python train.py --n_layer=11 --d_model=128 --n_experts=256 --experts_per_token=6 --d_expert=32 --d_shared_expert=0 --activation="swiglu" --moe_layers=[1, 2, 3, 4, 5, 6, 7, 8, 9, 10] --router_score="sigmoid" --normalize_top_k=true --routed_scale=2.5 --balance_loss=0.0106 --balance_bias=false --init_std_router=0.0167 --lr_router=0.00109 --vocab_size=10049 --norm="layernorm" --norm_eps=1e-07 --tie_embeddings="early" --optimizer="soap_variant" --lr=0.00747 --beta1=0.95 --beta2=0.95 --batch_tokens=131072 --seq_len=512 --train_tokens=621400000 --steps=4741 --dataset="wikipedia_en"
Below are experts of layer 6 (counted from 0) of a mixture-of-experts language model. Rows are named router (the router's row for the expert), gate (a neuron's input weights, with its number), up (a neuron's input weights, with its number) and show model dimensions 0-127. Each number is 500 + 25 x the weight over its row's rms, rounded and kept within 0 to 999. Numbers have three digits each.
After each expert's rows: a language model's description of what the expert responds to. This comes from a sample of Wikipedia text that the model never trained on.

# expert 24
router:476522509479458479490456484519512514517528521529483444495487467456509468523495510488502522491568479479529531482543492535491498489501532515526515474520504490486491520472523493502474455489524513531445498477495529511539467458473495498481476492499500475500541511478546550493511486493449515533465508482468485478512480475511510523472559513537530522536484496475489482512549486513512487492508
gate0:522482494499450485499509499482500505497506521458484458444478454469507503463487464488497484483538493523527462470503520500529485502496511466517469456497493484475478530457498480489463480487471524534470505464471513519466481470495497465505479463493454438524497503449519502527518449482514464502514489476489478470510443501479458492462503502452503513478468479477502485484517492515501480465492
up0:474443457466555530473529477491515508535518496495530497527475505476498480455493494522477472482534464479451485458531496516496529521505528533513504528498495503466483530495479515495533544509472487518505473516545525518505491454494533515466502512553545474459483523485522454542517503504499521495536473485493481512534539467513512451505496498510500467492495519518496478525470489521494516509469
Description: Species description function words. Function words in species and plant descriptions: its, their, a, is, and, as, often, grow, slightly.

# expert 14
router:507498481468446472514504518466468485514503500539512452520466492469520475493478516487473506503528505490500525481509478511498523488508542508514547461500510458447517510474536503508508506505497473500448487480450475491510497515461500530478455499484454480510521520538518537502492495493478509498475540495477520514541509465504466530482531497465511509523506525497502443510562510539488502473565
gate0:499512485465495541536521563493473490516455475497501525513502435507510476476503478468495521464487547515493512508509474502487551495511488501514509465480480474489507492457519469486505509519500486554442511496466460519481483513509472562471437462512486482473517505496523512448485496476467479447530483488467535516491472493485481480485508478488487517521488496520481471480514507535477512492487
up0:474524541488505488557500524531484508471520497494489504495455482495483527520539519542485482525506462506453485525524488469473520552517528533485469480517493521479544511497468538494477524480430517535533463494524487483479476476522467499497498477511494484482486510538494503473507449504525517472499482498520508503505527488518520505533501476499487466495526493498469498496525492470588502547512
Description: Verbs and adverbs after subject. Auxiliaries, adverbs and reporting verbs right after a subject, such as was, also, often, never, noted, said.

# expert 36
router:426512536494473496532453519505504484512522521537465463523465464506524504528491482477499500500560505540509483499514498491452491465498544533491494502516494451479488513477495500476465518504536486500473462511478518485549472483485462511488492535478498495498516511492487516488532501466441527528501485436473504511485491479482485517463543489507533496533494529524480498515531494509517461492541
gate1:501490466521488499530489522486473443553487526538485485511473503511490483512497478509504459498518479508460526522473508507481469433458489523455487518535477489498493509483481500494472513488454469509509456480466488535514551477466469472483541532492479484465486460535515497448515469450503510511482496514459515456491503496499513476453503478499487519519497482487482476523478511522475474462517
up1:508516521511546509476531501496520510502494501539497515505546526532485532518498468450501522515488498460518488507488488526525553509492451483500512501494549518550516458497511517509461463491477495508521536501495511518507483477509452496504506500493478519543498495495472491461475505533509482491519498470512457525512540559533460506526476540446520501457462471520540485481498487442490515530511
Description: Possessives after prepositions. Determiners and possessives after prepositions in narrative text: his, her, their, its, the, a, 's.

# expert 21
router:465559508487447490523447475519507494451536510489466474509516482494509497532523529503494492518548470493503462489522488519498494458509487520479548510498487507456509531460471494472484508501528474508497493496418499532543502456508494507515485531475507499506522500518518539501495525517514490517472532482507544500524478485514492501487518506480562466496526537467489481502540470518510473473540
gate2:503538516475486478545457501545457483507552525532500496517541497524514530489505466526530495470520469469497458512540522513494489449471494507470460501492524488500538500503486556460505506491505510494472487496488518498532499572492506512528517479528489513470538458481482521497519499510486457488511526530508476472525496455496493489518552477510514486478460515465455501496477490502518457494513
up2:511482535508522528527465496554498521491524521483499521566525456497528572490538531480506482505503478497484502513521501507509515517481505501475524514524513497492526536517431493495512492508500504517484454458484519503492455508503467521516548486495505491522514506523533533494489459500505503498497480491533491481542465493480516503443540526494552494469492471466488517525509469505521481459446
Description: Table cell separators. Pipe separators between cells in the middle of data tables, such as results, votes and climate, plus semicolons and dash-semicolons.

# expert 50
router:510502506472500499484477474466507511506558494473488497511513449466504453516499461512449484500540499509497482523548450517458492477543490481483528520497520512504509527481512523497467474516544480525484473538473498484503489505484497521458489553487480494533552522508459520507546521436487550517498525474510506481461488458516475472486531471504531517500507534493509508506495501495505502494544
gate0:506489468448513503482507492483519486505495492509477551515525502535520491507495461511501484518497459475508452507527473527523509484529523497518463511477521510520483456504485515491485492518520488503449480536459488502513467508524473488499485535496458513453542491466491545516480545471498543468491527416481443511509496489504451494495508505482522495506525492522466521531496512496441482492531
up0:491479467496482476496495517521470480466487489505509488493491528522489494480458504476466509464502459480515513537482472527504485474462490478497499497488496483517511480503445508509523478492491449514542502477485485469461504544515486510558506488516542508527490466455497417477496532508550510492508530464490495489538464463489518528477513491498515495505493451464460464475518533521547508505524
Description: Institution and military nouns. Capitalized nouns for institutions, armed forces and government, such as Army, Royal, Navy, University, government, plus the piece par.

# expert 57
router:476545504475436495502453478504515493465524506476480477508515467472525495523514499504484476557549469508493471487521500518506475479511484514454553529498488506452512526448469499466489501496532456522516486544458490521536507468502503511496473507484510498514529496486521553521494512521506511509456514481477550495509457489516500508476501507494535473472514535485480491483566470514510484478510
gate1:532516475509466453503524454465465519491498491452501491477461514434518456493485524504463492510460482497487460437492494480471540490482507477496468484497504482510498516489507489488473488484519467487513460534464471443571489519536488513477474487491550498447503497499479497506464493524464488496535493483524460490532474460487472487519503467491496501535506506511493492506503524503492480496516
up1:514498488514489547538468480531596530496510542492505527505464451496476504509477483510485493542478507494500487500478517517501515559507445479484522540460463515518511505500488493473499487527475539511489478492489545511498518475537473526537457478498528502491514539475521481464486486491516510560513489473505472467521481475482514462512513466475498535525529502526488500506501535516514491503497
Description: Sports and election tables. Pipe separators in sports statistics and election result tables, such as coaching records and vote swings, plus semicolons.

# expert 30
router:490485536492474478513493477488499497515490526530523479553477467467494481500477532476447496519551478489502501509510494516526512521487505544494512488502496469503513511465558491504470527520483527526431491509456483523540471499464477499466501541452480487520498518501495527502552508490422525496455523501459504500473501513493495538479519492491528484521460531495492487488497497516522462456520
gate3:530534458532474463513468495495500521500508550551508576492518479447498512536510457489487482523539553529556476494502500468460478479504492506498460486460491495517483527481487505520479503491486518466521481481513446474488472494460524516522520505484502511467524539493511458529551497483498497480500511516517525488503487505476485507549524479518493443506500499531481463503509499486499516505509
up3:489480455510514488539503482539510511499493525489508538483530522485508472516533464487506510489510488528547480476479478531498489574477538562483468523520520468515496465491530482519542512506508561497551523475507525510524488485470484500499494476533486488487508460555461530524508511481514505485529469505512498485489483514528482527519497475486493490526480452489539519540513540470471469488489
Description: Infinitive and modal verbs. The infinitive "to", modals and verbs that follow them: would, could, may, to, provide, create, refer.